config = dict(
    n_layer=12,
    d_model=320,
    n_experts=24,
    experts_per_token=3,
    d_expert=240,
    d_shared_expert=0,
    activation='squared_relu',
    moe_layers=[1, 2, 3, 4, 5, 6, 7, 8, 9, 10, 11],
    router_score='softmax',
    normalize_top_k=True,
    routed_scale=1.73,
    balance_loss=0.00215,
    balance_bias=False,
    router_bias=True,
    init_std_router=0.0211,
    lr_router=0.000362,
    vocab_size=16384,
    norm='layernorm',
    norm_eps=1e-06,
    tie_embeddings=True,
    optimizer='soap_variant',
    lr=0.00259,
    beta1=0.95,
    beta2=0.95,
    grad_clip=1.0,
    batch_tokens=[131072, 262144, 524288],
    seq_len=256,
    train_tokens=606100000,
    steps=3256,
    dataset='wikipedia_en',
)
Below are experts of layer 8 (counted from 0) of a mixture-of-experts language model. Rows are named router (the router's row for the expert), up (a neuron's input weights, with its number) and show model dimensions 256-319. Each number is 500 + 40 x the weight over its row's rms, rounded and kept within 0 to 999. Numbers have three digits each.
After each expert's rows: "comes after" lists some tokens at least twice as common just before its tokens as in all text. This comes from a sample of Wikipedia text that the model never trained on. Tokens count by the router's weight.

# expert 3
router:482552507432500495536588412524544525518469493442495480436492549504582449517550517438464436514515425541499518528471530533546419555469546494486503504484488530530520431469454550555461487516441573
up0:574509429515497470553493556496512471532519471516497570489531425447584572487519456521531467549538535533452508537526490547556507572527461458491443441548473529509460442563465505429509554528473505
up1:505459500502534548464489520472509511508432445576523496454450436469462479514431534538480488512504552532514468504505473579514545544514476472541456571511498432528542527562507562512469517519553572
up2:507542515573529571428565618422527540513476517480533412478474493497510487556479450566525410499477468462516494463492601545573485577485540499426512543498470480526455492468498458527554528486565516
up3:506537519525556566480538505515443436512532471470442467446423500450521497487516572496568445470473486510501457488430560454500483545495424455515486560487448493517495488486502496523587537504536507
up4:514546520506546540532518490506584510580514465435460577491509526503544519534470447459500511485532581515470451547462436455497530596500487399460508496508504497517500571556444526526548410575426551
up5:517517586543530460493513492528484507624471400491541434513434454544550437539610490524513505467467443480485550531454537492496495510517498541395519544483458475517519436547512554498514536468403569
up6:595471542442464551512566470483440524464442554469488582496477509462500527467475480486529521441534462508421504478493466567518471431543534492497530525527509440446558435551513437440483530491495514
up7:520568434516538534464558480497505533467492522519508547461515475562535453509495441469539478516532495513579463510486515556475426496537529446411483495539600604497510479520490438523493454547538492
up8:483481541453507533488488497441450517442520443460508546542527454565500507624490534451528449536544513429480449547443530477523536550515499531553510541529498502548580501562507472513493543483509541
up9:453461523491529503483529517512479552480514480505485535430434483500554521514463514506508513495526426586479506472476555547549495459493446488499468552475448464561484475491497454550535557532462537
up10:439540432467471608465490537533435508478539544443482493490468469509540565525510584546507446469497470465550495478525547534543505571479451458469476552509420552504499453509471498516507475533505509
up11:464529540495498518542482467477544478466390508417478497510497541472505489535506505465506511516568504521539460483475504566502492467549437530415505529559536495496505496511440512520482451518521519
up12:470462486494450530541556469521554475516503571490515476427502539523457519500491469531443438562549537490469485448418472477520482532513562584505511511443485480483460461614498543563459557510529514
up13:437435508489549519523513510489559447544502531486571534408514522467539493556442458456529464517482527570428500547482460539430522410456509485498435556458507565493529463481542519419519465492551548
comes after: "'", "in ", "of ", "the ", "201", "200"

# expert 11
router:502523433464535438449402572470486540485562524491411496501446520526567429511510519524528474516525475465559521549514538495510499481498441427511482425472488423476471534455507464490519502473485462
up0:511534473502474547484517481521482516510441474475531430571536521579478480544463469484446471482466538426492469464461488499509468518457466492492417488516476536514533495561451541482486516580440478
up1:540503518490539489516537531469508514484516506447502536518514473473416499526515548572488445449481419486554486552487441507426497449518515423505563407515526553436498487444466488509463540583558583
up2:424532541535482532514473575505502453508554476486448525507518498527481559516525541517528499432563506485489451525458493444511431522463477507490497498494426542508528377495468463529572462487513522
up3:513439542429523575525480472485499476444481543491468498455470504491461607431479558540524481484467486434480477515552533496481504514516469585590513499516518592621578492527494531505513516486468521
up4:516468492450469491467480461494457501508511467481403526498450459493507486557466473498493561512522419500459617489479554506536466482530453514461414470536506524441471494522494460566461499485537536
up5:458524502480517531502516463529502549517522568563507471465459548528457501451541530511481503513518436473482495474503454486549475528508551485515443548442521559419467505542518470482536542501488519
up6:454533503513509480476510563493470500482530513475539470479517469503502394495539444440520490510504451447472564482515494543583486523501436521485474478560474483508531514506448495475504499510525528
up7:501490451475506450480546444417530461500557532499451450539488452463515471425513492471544511509519447500524516449535445429589514497529431508412498473482493452519422512497489436497498509468416421
up8:478498465569546498463490478485487517557459462509518466562504433574522550509531504509536498481506471463489492436519486494476526492608458552499459521569509539539512506481471528468505561499491519
up9:488492467501438491504468485452534563438516517500439550503522492503506454547425507442518472479510505518504531505468483532449550551400519371447472519530579434537506470507543457536538421493474462
up10:559531451500557491482454500532457489519552497501464554571510535482547481507467455506493509499542496527468540409527512503518495577601447515483464494446480507490495441562529564472487481503534520
up11:491481510462426465414531533532485520575554454502503464541471594555471428519459503499495459545528489434538458454478538568486501534445561403487457451551510459466523515460446482485531460470553520
up12:528511468458535506490444529589502517508543536547408418418416448432485556582510449432506472502518536476506479515486528513512498476468508481519516477462448459519447547494530488500498533434444480
up13:486467449502493453481475485413505430517522556493526456483461505482529481527491456465494517470494544472431506466510450499488488562484576505451459540466521478493482535495493483523479548465523433
comes after: "| ", ".", ",", "|", "% ", " "

# expert 23
router:528544556531483502521503597527501598559532494532515580507457554483469513540472516547492529555556517530530537507531452448522525469537559470509437553508456534506477517479518482522431553462506553
up0:410474544456565455480477605546454487529529473432503497472432508488494509497585506510508444557473490481534508477474483528491514583492563408442509541544555521441498486492489506493464517466514550
up1:533513402457425501444441559501472493566514463535503501456497538552476494503437500513464537531454557409495490545558488514548508505529517512478549492468485531453456500456531473465522505544473518
up2:477486465448557446464425522501462516490489510475496526509425517501507487496556597426551541465531501452531475525517483586415484565490508521447505540561471525450558533526529501421549466552500585
up3:436469478496538436454457471457522523510540508512554504524470547531549426468515499509586486480443537447574466487444457447548470577553448448455502432488507498453411501488471400487493531490476531
up4:418538507492490476468508436565462460496542419458487507479469514532471514535473533477449485467510499606533545430486488531475458459499487540461489557480511518474455568538506516497495471462531438
up5:494530443450483497489464532417382546525495473507485463576471456551453505495459452475515500478462525481487496542533532473514502547496510479459507405574542527459432507465557541569492486500519462
up6:442463476495539589466498480530494501512575529466524521526460540502498436490463486512505455463526509481485514422486481465513489446468471515521481485535604585585552541514539510514478534501513523
up7:508498495492557427530514520499513486477544497489397485557482449415511518506476484506534516504502479473531565450480468493449526455491547503504497533612505510442481468447481401516469472505460535
up8:490494496432433485598478498526510475460530519510488462565458497435534505523562436524592527474598544456468493453485525391571526540447551464535554461506578488504523486526422484494479505487398495
up9:579503494516524546504530565523484510540486538554464547469520509529494543470499468437522388462455560435510494499459460525424511479554536497502428494570518441485568496502537466508461448420489571
up10:513475564453549567508509488462537581463433537500378394512535395538529450451489481478557483526587470445503548561479455548481538473454527521527501513559508539451485510491542500537483525439500483
up11:497533543482479586511546516472496496551517479463569582449464486536570581456427479467481516468463552446551531537488476508533457461477571526532501482459521466555559430521494456456498432456557536
up12:455560558567537470523527489461514532498440528453568462500516526515530540538457551491515457473453522464528550549506441464464484532528526492528508454464448500517444547476514522506460435483581514
up13:453454564551492564553515451460507528492526492466456497479464457533540498480475566492541447519522529501535483566445431468490466473487489459555447492577490513438474504510465389522446446475552535
comes after: "\n", "|", "- ", ")", "\n\n", "=="

# expert 13
router:494534452498476441537512492546496494521508494475426538545479498531470470513511507560491491463575442528557493486434512480534445498510500483498513527500571532449473539410447520479443480573437498
up0:544457506483514483507527496463504562500471523532521524504443435465402554480489494455538515524522516490506452489465412487480474543432503452484463464545470460509408522506501470439415510576483536
up1:494490506456469505535505549499491467548520528520554485517405531466500508560461407530473460433509550524505468461460512550564505522481504500462497495530514437495496498530438520519485478446530554
up2:547534480455492507454551429468460500503509465478470488503513458510512443549501500564525509489524471579493500492480529569573509515439459480430503516503522508500481469477442506461472483525455475
up3:531559511472506502463543413532501478488436498466522535505460453497501445503471448570461490433553452569502454522468525551515449494481536413538471484467485498467502531504456434440560460525458493
up4:537532520506535505545495466425487528522510476570445411491489444477533508487487465500473552481539527530446511444543542494487466478454461570489505492479425534547453530453450428451532478515499477
up5:486548460471536437486473541510432496487502506513485536471452563459483506536475549550524479526529521489487519466471519454521462384482483510507415488471488487453491483510451470449447431440495468
up6:526497471571435504451508453487456483433585487504451472530492532545499521515511453528497526428518501462433541467430497486513450456476528531492538455460480491497522527512531546499534492444491496
up7:528521470437504554517480496587447563447551505506489531464382494434437511518443512512475485463514488497534492452498520541504412480495531451503510492543502490510407503492512485498495453562496430
up8:527425526475472544465500511500500559513575484495482491506496498482532566514490477550594540490550505549476499503508478491522505523409596503511534594520505497453532460552519518501494477495550469
up9:413485473459516510469477515472506483557447474496496554474437512551512456501535505505468539504587496589483553481465534511512525547536514502544469506421461520482506513598439431522479520506455479
up10:493562551447459470509430477552476421533511436471480498524489557533474510459473484467567493482479508533511466486413575458542558530483519452485474521470424476510494520546480547500505473464509464
up11:516467575449463408539413501555457522477540553433517546512524504502504491471553517470509500513483494474522495518395496531595489556553515507546485491526499506522470451497497556462475473525475485
up12:489483508445504503536511570451532474464491508536546511451471477530489489520500491470444484540489459481521522500469499482559457496501450456554488466527443596550422514501535508458377533476469479
up13:565425458517507521458475487512498545503441550506545458532527436540462489424527464540484526477514475516480445516487509526504488510524460495460472527532531440479494483454538527412430540502531564
comes after: "\n\n", "of ", ". ", "and ", "'", "=="

# expert 14
router:484455478517467535453549540471529457471443541487474541520549476505479519431512515530542523534477463510510474451456518566564523448514473516413532519565463501502510388465492489520489535490585519
up0:486529533452491465525504467439534509478463446515477520461455450506504538428517492487544566555535466444488507497531560476461526496480477476499477447441547489490523531524471467551461545558501379
up1:485461479478498563529381525492496495491509391506538476538392589516455579533506498459468503550478539519473492504508495488422458468508560521501558565447548481471475495515532522516492508478500521
up2:472485495497522542493489499524422454518547413474547445503510561483471481580498521470507481487542432511520499526540518456493513478474443448474432463574444478453448553460510480538478440584506493
up3:501520532520503554474507523480456497531535490429477461518532517594428558465494525435517503567543443494542464545507526507521557523477514589509456530459512508476500514518449453457469502496525527
up4:534465455614438563479471519498522462519470571534492479538548436500471450503473519458630503459496464392471484506448499492431517528434591560449445554506513511411529499513535475472524469540464501
up5:505533456483478488482486433510548524478477483478481452547517502500503476452438483479479495549526431490527498485512423462520448514504468498440527411527414478518542501412530487538565496474520478
up6:464556508531462527508482478481520490472521520473535528550432538450447493453428480455474495488454426528441487542536525469470501486536478490465519478431531512512469494592443519495464503426468481
up7:434538469536528440485488563490463496484497464550458552496432472502536487464464513509478519438482575540572450489455433532466444427485477533565571565466529511503405502456402506507539490479517540
up8:588472546502500444429543633493470490479472465426517511442488527500500502494497509466483447474531503436497472514443483467481467470530369466421477456516556501446533492420489510507530518522539522
up9:517506502534542588511435482575526457471509498544485460443556479527423445433485467509495416462550487591480477518483509507516463524521449464459500424434445479425476544499528572523501523593489575
up10:519520486432526575515554508454505468519574492497480525507483537536444468521431425507505489483433481548506555532483448477519543451563482557549500450570508454455460474533523481571484471489509498
up11:490524524506478500539539421506486456502489506489528420469502444438531551481484459484497462558550497459472510480488471462478495450531583419466461572561510471526480538559466516465458510524530464
up12:485541515389459558433464511466483502498522539491522517549502491627488509542481493494479482498551533499499527496514464515520510492487513525489538496524514462498532476532458474528444473482512494
up13:505559505598467501487500464496489519467507501435441522502506442487533539499462475539452553583419576537546491431492533547488521590479450494497507524508376508506481495550523496476553528512488423
comes after: "|", "| ", ".", ":", ")", "\n\n"

# expert 22
router:590562524498462502527532527447569544469464498562544499458537485388483492527525531569441515543462499577488545528486522507471446480527478505468604465471535465546468457491532439405516482468509511
up0:458499492606474384480475561493433535436538533420490506500526498479465455529390527453429516561484521533420526525526505513556445488425461420504527517525506485560541493506491467492525523481511518
up1:484532581517547512528507532472483510473466538424498405516520514510576457449482482531512550513448478575440479453443491422471470550520532569526499518534528543583489582494501562508490548429541445
up2:561456488543434513480421492498502462553523510566440429538519490422517542459466488479458500439529455495492404504502419472519465480579513529500494501492478478544605521534457478495439554450446512
up3:416471446486389484519465554439537475491491455488543502483595503483512545502537506487545497485489511528425522508492526505505513462550521527454565507453495507420502528604550479532526471519575518
up4:483502512505550608521518527481483537530490494477488508427471510495483543542540569476513475529456489484404535484534526544482461458503595403411525442524523447476481518494509428478495506497536564
up5:546446528495546411478508534507488496462475439485452446621434550503504559518434454480470544516497429517469557481505511424499472514500539553482547422459464513533459402524570472458456506519467539
up6:421435475475567476462486438509429568506526553503553491432462469499487514571568489488449455487474428605523491535514473536426475446414429562477521487460531540479479445458511569490493435532571465
up7:512469477557520534509503529471455485487479510588443542539509479488502490473536541469442426495472438457470511514544488485560496596532497530538489448488526562482449510501480529457463432592506500
up8:508524495510510449502454495500513556558450544520525489494467442478503520494521457443502514491432517464498563442510561554510451455554498576500556605528504448477438490500487492511526505541452556
up9:491532488544463490491546472579497538536576577501425476552481479442529537494440541592520502479569532547480503476525457514529483583485433484464480542444459482541447530602565481461494493484526545
up10:537456525571485497486488463500485536499552475537511482466470491566471435457475480459436485443483495428490514538498499527506486453482553469624497524511549502560525568519466563549524568476485504
up11:488469476543547533486504508488458459512557432435516449543478457421507444513499525461498491469504444513494454465503435461414518495525529553449481448498514531416427529453528532535473487508479501
up12:564491536517527535518488547529506549525413527472492447498562451537591578541506543474442518485512468514564440490473573478485464526545430498481501495601556503560437498419449481515500505488438468
up13:467577553522493511513462410438560517534416506486583486551532503480470500558508492452497530534481532482548502483484471456554540453420496515472495491597508410534477468521511486541504547567492504
comes after: ".", "|", "\n", "==", "===", "–"